Experts of a small language model: vocabulary 16384.
Below are experts of layer 5 (counted from 0) of a mixture-of-experts language model. Rows are named router (the router's row for the expert), gate (a neuron's input weights, with its number), up (a neuron's input weights, with its number) and show model dimensions 0-255. Each number is 128 + 24 x the weight over its row's rms, rounded and kept within 0 to 255. Numbers have three digits each.
Before each expert's rows: "comes after" lists some tokens at least twice as common just before its tokens as in all text; "gets" lists some tokens that make up at least twice as much of what it gets as of all text. This comes from a sample of Wikipedia text that the model never trained on. Tokens count by the router's weight.

# expert 0
comes after: "\n", "|", " in", " January", " November", " May"
gets: "\n", "-", ".", "|", " May", "s."
router:152126097146152144119100101151102119122135128135094109110143186132122120177103123104126147145103121144124136147156108134101103098136121147077110119102112115129150079141118113128114130117133094136105124111101108125163107154135138106143113129107093131113110133084161128118084163170084122156090119113138104066109093126145132167094088096132114110148126122105131180149139181158150150126153147144090103132163129099127172129167131054158130175155093108088139096130121148133109137144170113149124140116113143133131137146171116106119112101068157071107138143113112125158066124102157144154109142139155151104109130120149146156134150105117076170124138155126105131127144132104164126137136112137119126134109128165160163148105090131142124135097123146176126097153112145142128098139099145
gate0:111116116156112141083111120107107118112146155143096151144187137142135120112109154128131113169136142151119120116136148099140139124121138144092181119096115103124148161146087127136174112103178154126165094170148112169165151098162151100142140157103123117112140147145093110114117138120100159102145131096123133103126141132163120092141127157150110138164131111164116118117121137126129156125091112098134100139177125131127126171124133117096123157127126145155132179158165108162128095118135133118147127104133148113112127132092146076125146137150147112186098106095162105136140110112138145104125189093126099140098159116081127068105092116079133099082109090146127144139154118093127150165141091160096134107105132131141145083120137156131160129179159153126148102132139128135146168109134076
up0:120118140119146144082107106155097142145125143170130094143110144097119133107141145139154110090113120110152161123154158116071158153163132095141101111094153085127140155142130082160169076111113118144112131127152081115117159130091135125104076143127105104107102147102107152124144132103162080137171128138161076121141173127115151121136098122099103143129122101119130110132141123099109189091123090136129151104080150147109178120094124131147080135123133132133122127138114115116100178106119161158132152128141160128162192158113138150191160088121127131125117133093128131117090163127157126129144139147136125169122100126151123144130121121148136141156136151145166147115140132126073171124154082127142125116134130180129145090117114144108140137159142153073122126131106107171141135122143149
gate1:157123148121130108093114105115117157106186156114149090131147152109138127136094151170118142158112119130160145157105127153080130148140098135099129102098122124147161151106155094121135169143133125126150139143056116127153148073183142126096134146169100146136132148129132123106114122215090154144122163167137159049147086085142108127121127131121164089108098121115115156119171138114106133126136115132127141086183154114143059090139164135169106151135115121128111120151135156155141123134135101107091121154125083128128109135134122130111110171116124091167151111116122101141119156074132122088146122113103106113142126126153130182110073131108111130123125106142118167138112134121124138124113143114119138095122116105168138149111106111130130122136123130139138093079134143134144130110143124
up1:108142123087147141126118138145111129121141122139148107152114139178113120109104145177134161145140106136130109142123112088128095133142127129135102122126122133115113116139131153129137102098126132153089084166139123146113128148101113140125128169096140131132119147146121108102124183153106121119127115190133171138155169137114091132123151109112153145098144145168134138140173116131109143154090085090122132122064127127141142145113143136081102109144109140183119125145137142138113213109126159136104114119127128113188172167145119133129104109103146134112163108154170090076173092131153074137150133158154128150081125142121127162132175137106103160111141155125117132111083132136128149204122081104179157119122133117152110104145123105163132156146107132096131149128148093109102128093141131
gate2:136117126064127132111124089125169117158151142112119134160172135145137157149103166126107097120132126103141137132120101136164153083120158136117115154141127086109104132118144177177120111083127127131145118158126140098157141145145124139143117092110134109176139110127117112135130092076089078116129122106091112088124171165118105115124144139166131116103166179148174138106124090168145116092118110116097137158131154172158149166117099106106154097129104122120099107140142068138149137177126108132152070105135116175096108149128153101137148139123148093121144074145152116091107114146124102144121139168104103133144127141096120105106117134127143113146186154177123127138118120139097156152144120114124098127098108135125168118133118147159126085119102111125143139139099149101148139142099088
up2:121130147141162108110107139119120136138115131123130125134135094139171125114116134107103123121090172126126174150092134076131131137124126180100073152142085165134176154131116146122147116161129081107109098088115131175120110118105145167117145159117081114129089134123103155152116079088082151162175126137161122142128144163133148104097122137163117140094140150136109143142127106112117117076093129140100118145115109081128138127083163103173151149117166140132128170144138118093110095101151120123100098114129152139116133134120139154112106088177120147129139155129139119122134126178143145139179141125122133142128119115130119100171143166102129098186120118104079102123155118206123137129122135115102137120148120145123145089159132091107120161178140136137164139105148136125105145122152094
gate3:108109154119137125094153109146146104139165137093106157127118128109099118102120141090072120119143116148152117130136153120130084132128065112131107142150117124121098150128161108131123146123118137092125120128120111131144133136152124129078121133126108135187147198095138141171119140109132112130105129152119139088147132114144147112116115124137123134115114119109145134139121113174132141086164135104122136143140099086091132151163075101124075105113089119109153111123149149175123120063124086118126125122122150085160144138114119164182155156100150161152142146068175137062114092087154140112132134195142136109152128091133152139133139092111150128112122111122111153122113114099103098164102127142087092140151124100153126128157096131130113144102162102103115168147109187138148123121155136
up3:130139081137135152133111127160102144078092127164121135128146119152089140140148122177177154139144139142144141118120135156100144143144120107116159188111125114124123142111167070132126142118131114111136128145183132129130132095169157101125138096126146156136150086093136152106113145165154144111092148150130170126147120136129127087091145151097072110142110079124110079153145144094126148118115134136134162104089159146122133105129144104164148161132063166171102147097093135130120102126138149144149113113104126126136119116132154119140115123124128110108146125159111141166123148114120139112100144157152160141095143083063092159107136118161157109157108127126128117084115117178098128170087145097124120134129109153095149160137151144132114142155040120115141103129142147127101111140120120
gate4:132107103112171145129140094135123132162135159091128118068132115087121117101135160117118089165173103142124110134116119131082151167105130107141178115107157136141129153139154134136152111124116116134125102177134167093137173130135140120121103152123142189138131151148130175133104142120097099127119125113104148094167151126121136110102146139120141105097130156102138155104147124132143098192080115125107096155091116112126125101115131122104124145124108144180111088105146142108133122136143110112148167143111094137128112115124142090099122137123138146107128119156104096103124122059078118144120118106116128137066153112141130190105195147141131141117149134124148147135072159138127121116135141075143121149154112150155153118167127076125128112112101125109154144128143178089169083135139145
up4:122146090147105111118148134121072126109077121119090127139098141096122143095132179121137168098130171096145162110163101155113131126109116122107130160144118147139120158132125123192101134110163127135114089170130128139090154147178131145121125142114153121114139158177163114155097095154127139138130134136152128114137163133144084132095120113130104119135107124161125130149109156140193120142137154093122136116153130124165137145146118162138108116132107118200142101129100108118156145115110098129163152148139135073099136124123117171166145161119120123101117143138150120171092108107130133140138070157132130119133087131087139131119140151134106102131140122129078095110109119112147160141109093155128153132175140188112126103081147148142083165137103137074114126074170147143114137119143123
gate5:119129122120137116105171125169106133127057125123157121140109125117186121129122122107133128184107120129109154142115123128143154122119119128115139153131108124117186145124148125100093156128144149108160095134110162084157136089082109115110113135093102116146136146101096132113084120150094124128125113164096155143101147146131183165125144114091114120112108149083154121138112149121141103114089153116132148078126126106071142152087104103122170129108144141120136081138076100109105119149119149143114109139116157117132107168126038118120106106112104109096163097137126154145135076116146164124143077122151107145141157101123137177100144136154145070140156125160119107103136128110122134124124156105136128151092133118106158108150120130147130115129073082099120121159099140125132116105150149
up5:150096146156106121137129106141124143100121124132151111129096120097103133143142098126123127113121171136150147151115156155183141148077105153160175101148128132126141091157105118100118121114122171098067128113108110100095133127081103179135112152194132142152138122141130130123078098133144136129166140060128083140113119124141144154114084127089166120195117125164127097118105123087135098151149125144118119115127153142125120124099181184100144112096104115121135121133111115111139144099115135073150164137142102131119120119146149166129161131164142146133109129091120124159118151107177144143139102103160118087107115155135143126141121131122101150117135128115105132144168082128110147118130145125092173128110128154112099125065123163089094108119121136101164145121124136119102087138099101
gate6:168103114127156147119122114151132186102115141094115086131147127133142157119118087164135130110079115107164128103110135158152179105152146149096126145082139127105149122144072145103139159128126100089184118129110075173138149157137111143127096119111141145144154092145154144106145120117074112115107116138129101135082121127109097083138114141069094131090118053117105119144093117151125141171117079097092125093114098142157150144122106103152141132128131114138140151128086098123128126096116155118163120130136127114143146196129137087087135136088110162119105141075136146126107094152154099117122126130146127173131097120131143080154160172114115127115122125143102125084136139078133153116135171117128119128120100123120118122110143142140124128116113136147105109138149125108172135117133114
up6:147150112089153129142148121108140086082071122139136165149091137115121096164073166165111142162138118132137129155139104114118135107139128106092142096149122122146110149145118175121127114116103137100131145132158089082143121156118148109132136127094123139135134147114107151143140083099126155121111150074187131152144094101165124141115115117090115142140157108133101142105109104155130101095105150108143147103095187128128147112082161147110124123152080169096140104151119108098083136119112101123127140150149101120122135103101101146115112135123176125117147119158114145154107139096154111106102156112085127114144145140146122095134108136155189124107146111157130162105156151174110081146114145134110110145117146109148131129111116147090163093125119106071148165157121133170144169142091154
gate7:123102116154147137142119120106091112154155126113137137090065118140139100184156109128118118138134111116137175135146153142102129122154140117116099136126100141139128116128129112115114153131107133128118135149130114139158142162131105137152140171154104155134119132083146118144131132115098117124068095133104075112153129118136126094146132196105143112061154125125173149121147126113097083130110175121101110121191121119098140101128148128176086144148132108134123128117106140156155124164131130180188140156128117098125105099148124106135159134078098137158117118106091101130171088137154156172093173146104121149157112099164091130124138084112086126116121137092103105097167144120143109140135141170116105109165143140125153184105086095121114142101128107152149134126113142110128124144092131
up7:117155140163128109099080186103136136149112130123098149169114178151144117121138135110094153121149101106132148112094149089155115138115141115139137160128122147137133161126141098135148095131130149126133143110122164118080123136098134158129117153122181145153094141119122141085136154124122102119139119081173096128149147176096172129100108120150147149163089095132143136160122132147105128124163124118139150140135165139117186184095134103134169120060076115158131158173126156110139092129127108137126133135127105110111126120159074152089118115159149143117151110132114163114105135165145119103151125142151149131142158132082185139112109171139143145159116086125150112095133064147115134137131125094126148160142111127094108137128091106097119127112121105143128166105083111146105138162147136
gate8:188133134090121139141064090161120127147156138163076076133111146153082150101105108079130091083117133140105075153160117140108093120128135149159068117111123166127186140104161146103132147090151165123136112148132137141092072148152139105159147139107140138081137128160150132121152177116098126142087128136104138138113090126138123133136129147118113101119112138104083124124176144124143097142156141172108164146124126163137138104133128122102125112150137131127165116161112140132099092118124157130141130121147120132137118144113090126090132159127131117104125083112150144095101115135089152159134139122109115121111101132133140115180070132137107098152142141068097126121123142170140118150096091124140120123127124093110106157101142141139159125120124090128108108150157115107083156136122100
up8:136119143134114141139092116113156147155109102101143088112126143085081086058137148130154106149147112086093063116122133123140145115138128108127121070125155169096146116102110156114107127132148173146121121121128130100113109141144071114140133121154150125116160125094116092159155109148166168139098118176129105094116113154125122099105147096105148166130130140145126127131154131098119140135130152154157144090120107148118114141107145132162148112162130133137126093094147152088125145142138122098113136159140147121142155092105177138156140158144146141119110121137152170139156083155141093123137121164140207159127124136159143135141075165110120121126151110105136150160110132133116089119134117106111146121154132162109108147156116139117120132098116114117187166176082150083093138130116167
gate9:137121122147089125133137105184064111109102124094151175138112133095145148132143094087121108109092141114150127136128090200117150116108146147109132138109154104119138154114140126121111130175105127140078073136121108129128139136086125149145126167138121136151145122141103113096087097098099107089138107123065138126139095150072126161133139154145099097141125098133146134145083126097145131139120110156109112124161101097089091160119102117096123104141115124150133139114105110115131175112161144150183105117124095106133096143136133113142111133129124148097129141154116140137106101140116188127084100129157166133145159088183127124147113108184165149120129157159136148137143117104128100110193134116115147105119115117114135137106118114125127125099145157137113097174126162128142121170092133
up9:098087135133125131151131103166091133120142128132139111119137147112148145157117123097090112088116137092108133095140139166111082084115124100116105098112153077076104156113138128146092098133128108108103070144111168126162123151110123144153105119119114134130169114085102142130124122169086094162157151104092137108122089108082152105122129128135126163185127097127120157147111165079148126117105122106157134143151123158147115106137132171170127124109135101140100160123136096123163152109133143115170178075158133130101132148101105114137131088098091147084128154131095105076167100138125114118127145132127132145135140124117153117135140117138107123072156155136139136119155171144123146126168132147086153097138140131095153119128103138173123113130118115148084114156087119124088110159141156
gate10:136144097103134136147125099134150145100096118092113115078170123116113161123088137124111126138092121117124117160054101129150118112131150114067170104145152093118137119151108158174148089141121131136096148180125144120141128143115108118129090133149146116152135186114131132189143137179058124140113093120144123145133088127152124109177141124124143140109106164146106091148117110127079115142090133134113160139157163171187133140143128129147174110143143142152154131166132154134129166114126143130119138102111065140147151089166112074148096124111123088140147119145074131132132136122123107124141111138104104116118161127109129135133167129124128106136162146144120148144138150191121136129146093122115148070088134112154131147137112128129153131132111164155094124137096115153129131121108118
up10:116113139109147164118193127111102106150121119114147128172090129162115110169143126081096136114142132178127142113089153115102101098138138134118096123169080123138132148147146141147116100148130101148094114135099146124083163107099143110134101169064155117083124113121142111111156070148141137127154115138130152116105116109132132113106139120153095106132132116104127132158152170160129072109167128133176126123162105100117117102079094115152135122150114114089157104085136100136141084117172141103111098135130126130127102172130170143132132114124108105116125129121124141159112092157117102128138112128154103099121179105131131113161147148128123104118124162105097148139101130114098085087109160123149110154109116106151149077133173102152099125088094099121145098118133130152118083167113148
gate11:144110077142145112152181121140092118109122141107121099114139140139152178120107096127098173152142108112157139093111102153160174148148118158162095080093128149156146150144126145140098135138172127107139114143124135162119159114155155139112095113131121133142137130104148125140122138113105133069123130128157150134139110135139100124123115133135119161132110133179141136122143094146135125135138115141082111111152093140157145139160137123125163099140152141157128152147103112153099139134068146171118143139153089137139133153128146126110099103077158176149131182096123107122112077166117142103124146104155136124126122134128125136118121175157115137114133120168151139064205137098137134095158118161083120085068136124148119123103132143132097096176110170126178143142145114138111167123122126
up11:138066115149144156130129117110079112120125063072132109139113129132140109126158135121111066092139114124144134075138112142173103089130168123126152154147114140136093161105092101128073125145128165135103124149115142106133140163092109197133177108151139104139139129118107138094156130113162136141130142144124106131078118149163172149111106128118099094148104117119126153119170153153142124162131116135135163164124126130154113144113175118125138140115122117112118140097149143146102129080140104147113120133120069096106147105130120138109146136156134140139097169104120125135122159134119137131154121111133168105208119165132124072150105122122151140109132153158088106127146126099133088100115167138109143111167140109091113158121092146152078099136144175122137118112137144127131093123116132
gate12:139133125104140114118113116149088121172167137150079090151094115113165172109120119084096129106140080120102150104148132100081127147131093142141129153140074117114159089116133136111101094133097120125146107101106147116148127126128147144141097156181187151085162192133109109160112145097111123076103134106137121129138142113119080124082161116108123136116146141128139126152159121107117103112130135140119125086142150101136134141139113107129099112134117114086172095117097143118128156114132118132155062089157145107123121135113169065156092108105156163123131132094150140122146117139118105139103144150144167161121097108130129153154109107183088163127153142148143124156128153133163161141129098130139106110146133127142126126140130107125132119078108098163129090073106111129127148161116120
up12:118098097135150141153142105162110105100126129146168123151098105082180142106126136108142089134105153126128195111126104148162121146121136138117104100127145116131154144154093148143120098119136086119171090125154135142155112163118134130170128154128164115114156076168127129165130137097131174126151138117150143164138105110100150126169132141107134132098133126141148083115112126117149111107160102123141155131108114140177103142090118108119156108076088132105119140100093075104109154136164157112117131114168151124104149146124113101127120138128106131154100107084149124104081127131114171105091161087096167113103122109085119080122103161136145134112164137122139105131111149201105118086145168093138099125086111111098107167139116139080132142126135118146106139123122123121154106100141131
gate13:068118159116114085135165140122127134162134129145128118128139130142107149173139131128135138092157138112125085100195142151113118125139113105125157168093100145115146157107102110107143122102119114107066151123154115124123117152164129113120134113073155128148096173105125133111129123145129134111133118102139147141161124109136126217108132093124092177118111138091125147136160071157111122106133127095119175118139137109087151121130159158097130149123084126107101084135077170131118106131146099109161164128115132131097160126118110156152157106137141130147126127117133112143119096156129133140111129079128116167151153160137115131101128139127113192107154100081121105151133100151124159144105114117149169145092174101133096133118086140122135119138147168097131177102145132163135094107121131
up13:160103132094127164117116146136144140115141161071114089160119123098113103131129124132114124148127134068087045130111097081139134124100100097151102115091162080106112150099104162127151153127097136134117172119100126112093113130117098131113110121147099093178124118108097137115130112134119137127165098135102109143114147146118140138118148119142124135099130189159141162135130146140079170129109110104128144139094126127071141150119107119113120087129133152121143144146137111130150125173115156109134182111114125098129134144118123106142174189140102124103178140145148131160173141125101119143111154159146124175136135161123099074123147087103122103128126145128141100126092144093136122119129151126103134123128164104121104136107120151117141110151099143172112130178084120161135122086121180
gate14:172148114167145172118082148113133167149116135154155151124147136121119163095110130148194127143124129109097138133110118078147165113112147120117131144097151151127133108144116147141119120141113151157122166131145172151096116139158200157111088081128090119122094167117105102086151171146098134124087131119118118134120167124108149160140124102124153108109130103138140116145156165154107133113155174145111113150133128153134122150121121165126091085138162143091149087092137127120129127166128073126155150117141092125152155124148110141122136134141111126138112123114127172146156144110174135142093070156122151100150191106131136104125128085101125130093146113098123119117164123105119118139092113098083084149129114160094128093135143132086113157125165104141154127167108115133088129119130117
up14:136139138110163139150162132106116160091154127086089126141129120078125115166126083137092119132153120104186131102159126148123164121127147132084126098090131111140126151119117125106129089101115078127146153099132141119129117094116102106138114166093132108141130088156121168095090106162137115136109129118165195120135126095131131116129128136149121139119112107116085136115145085126128115144128111151095147148132112133128134125144191140122134123205096138104155134166153117157108148107091147112113121093162128140131125154133123109119156127089068101127117159140150099120053105206156123121128155133151112136131104122162153148149146159142149117147127112154142160119146117158126180087153093160132155099152099136108120147154127132118115094150144133123104121109140140116074113107111111
gate15:121105129136122133100108106152121123149136145145140139135125134147129149099120113098133108116141138112117097130173135130122115177153181100112129143131104159096146087119087114126124114079168122105095108133096163176138132108082155141125137103103090109124094126131109123111093082151152103142096141084145141094084121135114148108115098101140137095124151115113100130132107111168097148096179158156077109095142163148140083148146127111186126116117156141096131131079127113109127123132141137157146135149131127104111120134149177122133087139183116138088156107110124127179129174128121154110107111087138122118118132136140149103132144127139127159096178109133144145141147131104128174112130125146104122184100131120122086113132149122124077186120097115133128181134140110120068150082124102
up15:147131128123133156134139171123125136144139127132136130134135109119115133139142150109096132129153095117114190130127115073189113136118141077125123099119109139134127143132159093106117152090160118152141139162140140107124097120138092126143123166142127119103126125119124110159186130112130110143122123118146108183105145099099160150151124116062131175092125137104095081125131100116118129108143153107156126150088091109086135106140114145125115132125113114129138078141154127157103123073065107141108100120132093148139135118087134116154151156115083121116127122154178098070168127118116091147125125099116112125137130108093132127131148151086121169158086138075155118109090139146110083112121127121169128081121145119152102152164138109098136108127131117095127186109133148136137082183147143
gate16:125130137161097141165086114139137137193054148159166152118155125109138129131139137090144113120167155132142136157146145120116172134124100140121145119092125123132121152114114113171145163182146135149135131197165125111158143126136134135138135105117139121134173127127108094115125070091122141110082134119107090102087120128164139102141100147156135151103110130150134116104095112138111144125140114121157144161096165100093117140121105115104129110119150127128144104111143128144127099163155135198158128092085130164156072149137118110149159148130093115107160140114131106112118140124089128139115135099094089139133135154170140131128094159108117107152162165150155133135164145150160145129124126164128086143118123160053162151126171110115115140126112122145146106113101123177104121103120110
up16:136087103153124120127074161195109139141127168124129112101133129112128098084105152162161119134084138111128106103137095115129133127135144130125133162147125119133164167144125111114119106085098100118164143093140200119185140130091155132099117121166097151105148155121145094161163105096129120122115158150105142143149135196126133176103145141108135157102124103167124125120134101141152120109125137160146129136138127107161126143153130118144143098084114149161130136150129137113100152104141164104147171107115112146127114161176110110106106125127136157113154149113158126075112102155120115145119129107124154118082143117147154106095110172102134142129113102102143098099125095137135134140162160137188125151168126146136071100136137113121092148178121146138118142146173145136176160123116150
gate17:152145106117095108118077161137111128119110106132120143106132108103186154151114114128139132184098143130186129148156159108085095151143164115101149127142125101137108106098112135131120129092134143110072126164079144168129109075170141119123104147112109096122119106131129167124108184119108144102144142137110121160137139133126074128099108168157136152124151154144130144098126118144134112162084147107125175144125140120114139127121119168107113135133161111157118121103161083196140156131128127149175138121142086086103101110096156106119096111135101126154129123130113099093095152118117097112155131151113092144129091136138147126096145113125095132123116129119131169110159119166142140129126110142136159137131149104112179086117103077182110166139146132160137098085141113139114131133088110
up17:111093141174128142117133132148118150154143133125140113134107121133123115126114116102117161083125099120154106128120150104067164118118140088112094153146094142106126086147114174137128152101110124132151132088107128163092156146143144097127095177125178133159125132112144103136152115149141112103129102174131145130111152151082089128127118146161132149117153162118128092146135091164143107119118118116191133119127142140075137129116124121132120115120130164141157124156141116154121114111147156098139133134085143122189126119136139136166118134131123102117156115148141153066127165145075086130122148137109112122117110158163112124132109107127095096125141078106133176158126144169101126038145105119122142144101075126142153139089135112123105169166109147120130094122191107159117131116092141
gate18:107156164111116106100143115137138141118112113123174123132170092152111098110128123091147139147130182143148138114144148104125161142100121133142151123131123135113111155156139120137127102119131090181103166131113132107158102159136113142128130118087167136141133127097110141118096134130084183142125082142072118149115146137191160127126099131141087098124114157089115175144104111127141125131093076147148131171126125140100117128093132104128148091094154130124128147115077104124105111144140106152103125073116152167163130150198103163138124150101110086142106094129141135118114122137175153167126134107145079153100113088152093095131142163123146119113164139140169075126160107118105157158131127126095140106091128149105146128161135138069126136151107143113144121139137146120090122113133117
up18:118116126148121152128106147108080125138147136120071100104177143164068150097132141111141103148136144137132169136110120155114131156123141151105094108099128120113132092110140134116130163133179075142139127111143098116157138139144116129145090107154171153144115141153082099146143139092135157088076159099127117121148143152099113125096173161157129152107116156103130095117121134132130156106124139169133090137129163118141150139125164156120147129150166151129117133141180119128103087130146101098100133143135124098130120104076151099118132133154083123104147109156103094098131188147155155175113187111110122111130146166126094120147116143117135155175135130122129107107138160134155125175114153123110095111176120103108117099142120116132154124113153152110113108129096110183163130162164096
gate19:132102104142131140154105092158109135109101109145140106150101160101171119147144149112074154139135150119079164152177133135163136139150146097100120109120154126132099076153092152148101102136093100118091135122172110124138131140098106128103128154104108131119119126113101125121089122140118156129149150143130094150106143096122113156150124131083156103110138148117150104130118182096141132135152131104154111095122104129094138108160108139165089163059092102114135088150107125123092160074170132162132156114122149155172149138143163107173102113121111119129149181150121156203144147102132103118117135166142133086133139162111124141142129142079137114125093164112126141099120137146114118086137106137135129120120156167112094150106112132122119113106147134127111099114117105111165101144083153
up19:126169159125118132159105115106087181181117164113143127142101131075089163129107126111111094129140106157130148124124112148122103148118080171125102105113137126150124104149089105150152106116116130123144097127136117111095147169126115127122132125120109123172112138100132157160141124201141094126153091137133110137134130152087103155099116145134145110082088136113131096121094108156116118152167122133125135104114144110124105130110108109107146109109159164135121102114087104103135142088163093158088155150128120107123098123091103150098168155130082115152122140121102129151117115106142172162105099092143126084090131146134093127137161142174163124148122105155143146084137135116091097124096138099106119118119151160098135175113082111121114151106128102181159137148152133105081141115141101
gate20:090176157129154125126127135111133132140119129118142121175114179148136144133141108144113089099135140074136123139111134126151109085081103144103176096110140089157127103118116119126152137109135131165108149108136125128150107140119113139109129170129106130124110087083159129103144111157168150149170098094092089138150129153130139109130058146100125099160122146099111137115156107124172092135089120158156125113119152141146117156136131107128142136106103135156135161140137107146118113138093190126136125103149109098123170115183130149131114141125112162118124135091114149101140147137148171171115137081113133144121116130150144130174125119151122149132168151120133099154113129113147141134078131141114157091152069169132161185131077114148093104118151151104169087116109183100125130129153139
up20:102110129116153149148072143126190124078080142171089127109141143114113079133165147107109155139113127150091132133110137168121129148132081099155092111100141140146137151149164093130130170135108143098162147123151108144104148093142132126132141120153122116109069170121119168109105190088164146199131120113108133102106132069144163120132128124120130100138155119125122126117136156125136144099134147104122137107104101134113135125149168140144175116125109159093114103132146139139114138162129125138074070138125129118122106135162146159116170168156131144143171127133130158135144131116119101095102125127172183105148155143131109150162101164109139116101080125116126099132134124152101103149111135113092105149135124157145124167106142112133133160120140103125104083140130099113154142105152104
gate21:136152098136148149135122140118185113149123106154113123138137139089122107151102083149121102139136128105130165132102074128124086146112153108157124132124122097163161120089109147125133146114086143151091106120146142135132088127122124152155115105156119118110139122103095127182116122088123139124128145133159077164124173157092136121115135116135136137118144136157130166128135159159122171115115123138100149137116116098186149119129154138145100130124188142121120142170109129128170156145165110124157190103175091144101116126154094140146126156116124158151097110120136127144106125102120120124155090129119140128142102138166159125125118118145085165132142138129092092101122124101129152131142146125100136152060165128148142154101105119104175104155092177073071153141164151090151129135156090
up21:118151122139150103132188149096098093146115127114109125103102112135168191137168129124133124107122143154111119099142131129100134108122098110119163098082160180137170106166105139134107115136137116079172093127140119101124121134160067131147097089117104108108099105124090112142140110107147131158117130125150164112124127151179110139095145136093101096136120124118126127142122105124081051134188131159101133138148104128128117137146137159135110148143114116139134113115139124092159103131105119126114177148150141130149145094106142108133152139166114151159117172149097115147069106114145109152129076152159148145092134138130160128129157179098179117096123129122134152144129126110173079139070123099119107126124164148142117137099157164139131123100115141106142158137126152129123112126151157
gate22:141125156109139139142098126130141141135095104124149149108125106116138121108111117146087095159099149157097117130148098108115108139154114087107115122190104132123130141103070131091116121120123111094085106088158088176143130160117076129151151127139125149172143113119119157103078135092156108148135091110153122102138086144098135148114175092111134135136108121105135089108114157147138143148121119147107145159164160166116116131185121152159108123129106128129130158087156095158189134122112112141142161088152102151104123114113126125148133070156146157124123133105118130122108103145117131144115160149107107141158150120143074138153109107108151105108177143125088137217132133130095089117147114134153144089113140155148118144139143097122138095125086142156167126117125149119136094098130131
up22:153167164162135152117138144122109152112144126133163115103097130147177112137094091102148130088118129113123122099079127179108105096115125098099125124110154111121094120126095160129125126146111111120125105104118106117120115128169128104156144173155156105114103072147101180102111143137127130119130106121147093104129112134117073112123102153118164129132140144177141108141129101112116097091112130088197154132112136120135097122134122101119141144187094104150125097133118090122108150140085147152117128135104119144089132144113159106103142143113136148134148112095134171166104149165117132143142162135093116150108114106118112169083140196133106143111126128155127143134148184176105131124098149153096115118089145097095122148139138106122121132106125161119119106128106097157053169146138133
gate23:111099169162120149124155150120105110180143141138159113113104174151151103139143101137101146127136125156120157120148109168169113138149152129114158145142117115154110125134107089129111178158141108131089107185132150092115110081106083141155128119093096121127107136128167130115152153093102093135135150103121090130119103117147200104095084113124131131134133120147127154127110198145133154129167106098114117127115102125107095094095111132147132167107121106143111100163155133140102148113143123178111129102112153103156152122141164144149137155130140119134175142143067104138142135108149191101113126129213085121125159124100100122113119136134129145144101086133109110147128135115143105078122139129135145135096142128167128136109101108165115162149125106131098107124169136135156113120118120
up23:130141134131096127123119126130121125114111133153181145102099106135130167145135137134119156138160135153114154131145125104168163150143132148120170151098102107143115131115097130087118144154134136094128068178136082112121133134129105113141144110102156116135138109096110117147095114143076119127146135087110104151160115132167111108131095122088121123137162122138125173112112164115114119084115154140124151140112083123117101105094146144116119112090100111138127153147124078152154155127152124224121127105122159087134103110109163169141149126097155120163158184103153112182145111144117176110139119108131124117133139117147116130083110103140132137129129090162125132186118116147141123098116106161109180150147127079146146122119151102113114155116127189138104093130152108139146149168168101
gate24:090141091135150118115095130140137136095167152148158144100132093168095138145124140105134147114112153129127103086176128117112128164149161163095176121158156111111110135132127145069129101127142101152126114095189126136123143160121106133104134114151168103153114117107137173101099148133074154112122156154151153138145145140150131123150091144136133157164164158117120164106088125150134164145118124111108056121062131138115157140157140136145121156113108135106116132128124161129126128121138133106112105110099114130147118093150128119147155173143117148119095130162173137140093159123163120098121124138168149154097118112169109121108124131092151154124108088156133168140137098156119169146123153172121107103090108115110110142113062158127167122109149129120080154092149102100139142131109130
up24:152171116125146098103182124142162123182090120112126155115094141132156129099114086096123172133145107144163140153128100148132150109112127164147163128140109120094136084164104146138110127112134114170120120127106107120120121133147122151143113121126102097145142112106152128160118173146159113152110089097098152141138148099127110147160138111123166178095119134166130101133135113085112062107116131136111140072136159127136108120093110119148129134126118143123145140170141114152158122154147093147154179093142189130102125165081132134171132132129079182117102120151133141138146151124163085120169139181118083129078143138139108177132113117165136083144122083144124097149122137125095122111093146107149108083155132154137098115138155131151113138121142128152100119115152115117135134146132145
gate25:094108108112126110148106080149183125110110085084135111107159128111154116154086079112149137116075139095130114131132132114131084103143141136129119128129131153133128135133114146121114139103076135170127141153135094125117142189135124105094088120145102147136120123130137158164151134160145139127132152174089173084142144161144120122153133133143095157115122137129121128154140113147116132156089118151104135105112130127125153095188110053101144105125124169158104107103143153154114137113169160113157171094146137128130059154168079115108112117113140081097149099146147145095133109150130139157109160105123131116110131090136113139116119143116122122143133117129084119112147130129135142166146105108134151093166073147124100126112126104143160099133117174157128089128126129123100076160106128
up25:102122153146099095144122118134152129154107152141141071102149149153144101098117133131158114122105141099141141129110201142154118136110125155114120131104085120056120118117180135133141120106121105109143143141130168087139153152086118141035109102136153131134167128129174154158165161137158161137125192152103104146121152131115118167147099141150108138082138153165145148144144080122095115140116153130154160101128116148087157143099139124135132060156155141154111130115088160155114085095130170127148157142125135128108114142148121109173141154132117107126121149161083139136164149148138106117149102133138111096115090125080124086121129104131163122174144145161104130120145103151104139146123123135131141091109098139117144132143105138145145136122151125118139135133095150108139116101130125
gate26:098138134158103117134106075075140077122123097163142150148129126123133150154095127104148142119103144100118083109096126145107160128142137089110122133107144150124125083112102125145151135158094136127137100152081077145118105183151110119102068120106124133122120136112105119119138140100091146177129153111134118136133114087118156154105128127145107130093120134147084101133120115161127104142142115131077171126133091130105141151120114143144121141120127144119135131127153147130077097113148131133127089100156142144140161174163151111140130158124171160131134151136145154118151169159142094155121085132120140057094156161099168088074130130115139104148124153143094104129142138160070108144116142180151137122148136112139120141158149140106133125117121146087108104103107137192149125111166105
up26:170104108166135091101120124137090118094121154145123122114132156129139104151109116121154139104173132131129101108140134110141155088142103131120117123131116130112082116089127116138118105146149119106109092128113128085147153142195110147122111116111134096100171129184083163121105148110089079159178128142133169150108147089138132183110151141117124129118114142168133181131126124108131132168124128111106140156139154086154126160129130131094097134123156159131129132119117138140126080123131138123146171106110139124118180114099150096135159120086159125145099133171099106159123105160138108094116124136080110111134152166134110113138129117124113144126152124119144137144117101118137110110153085161120166131132103120074110115169092163122108162174143095099138119113078193097106149129111080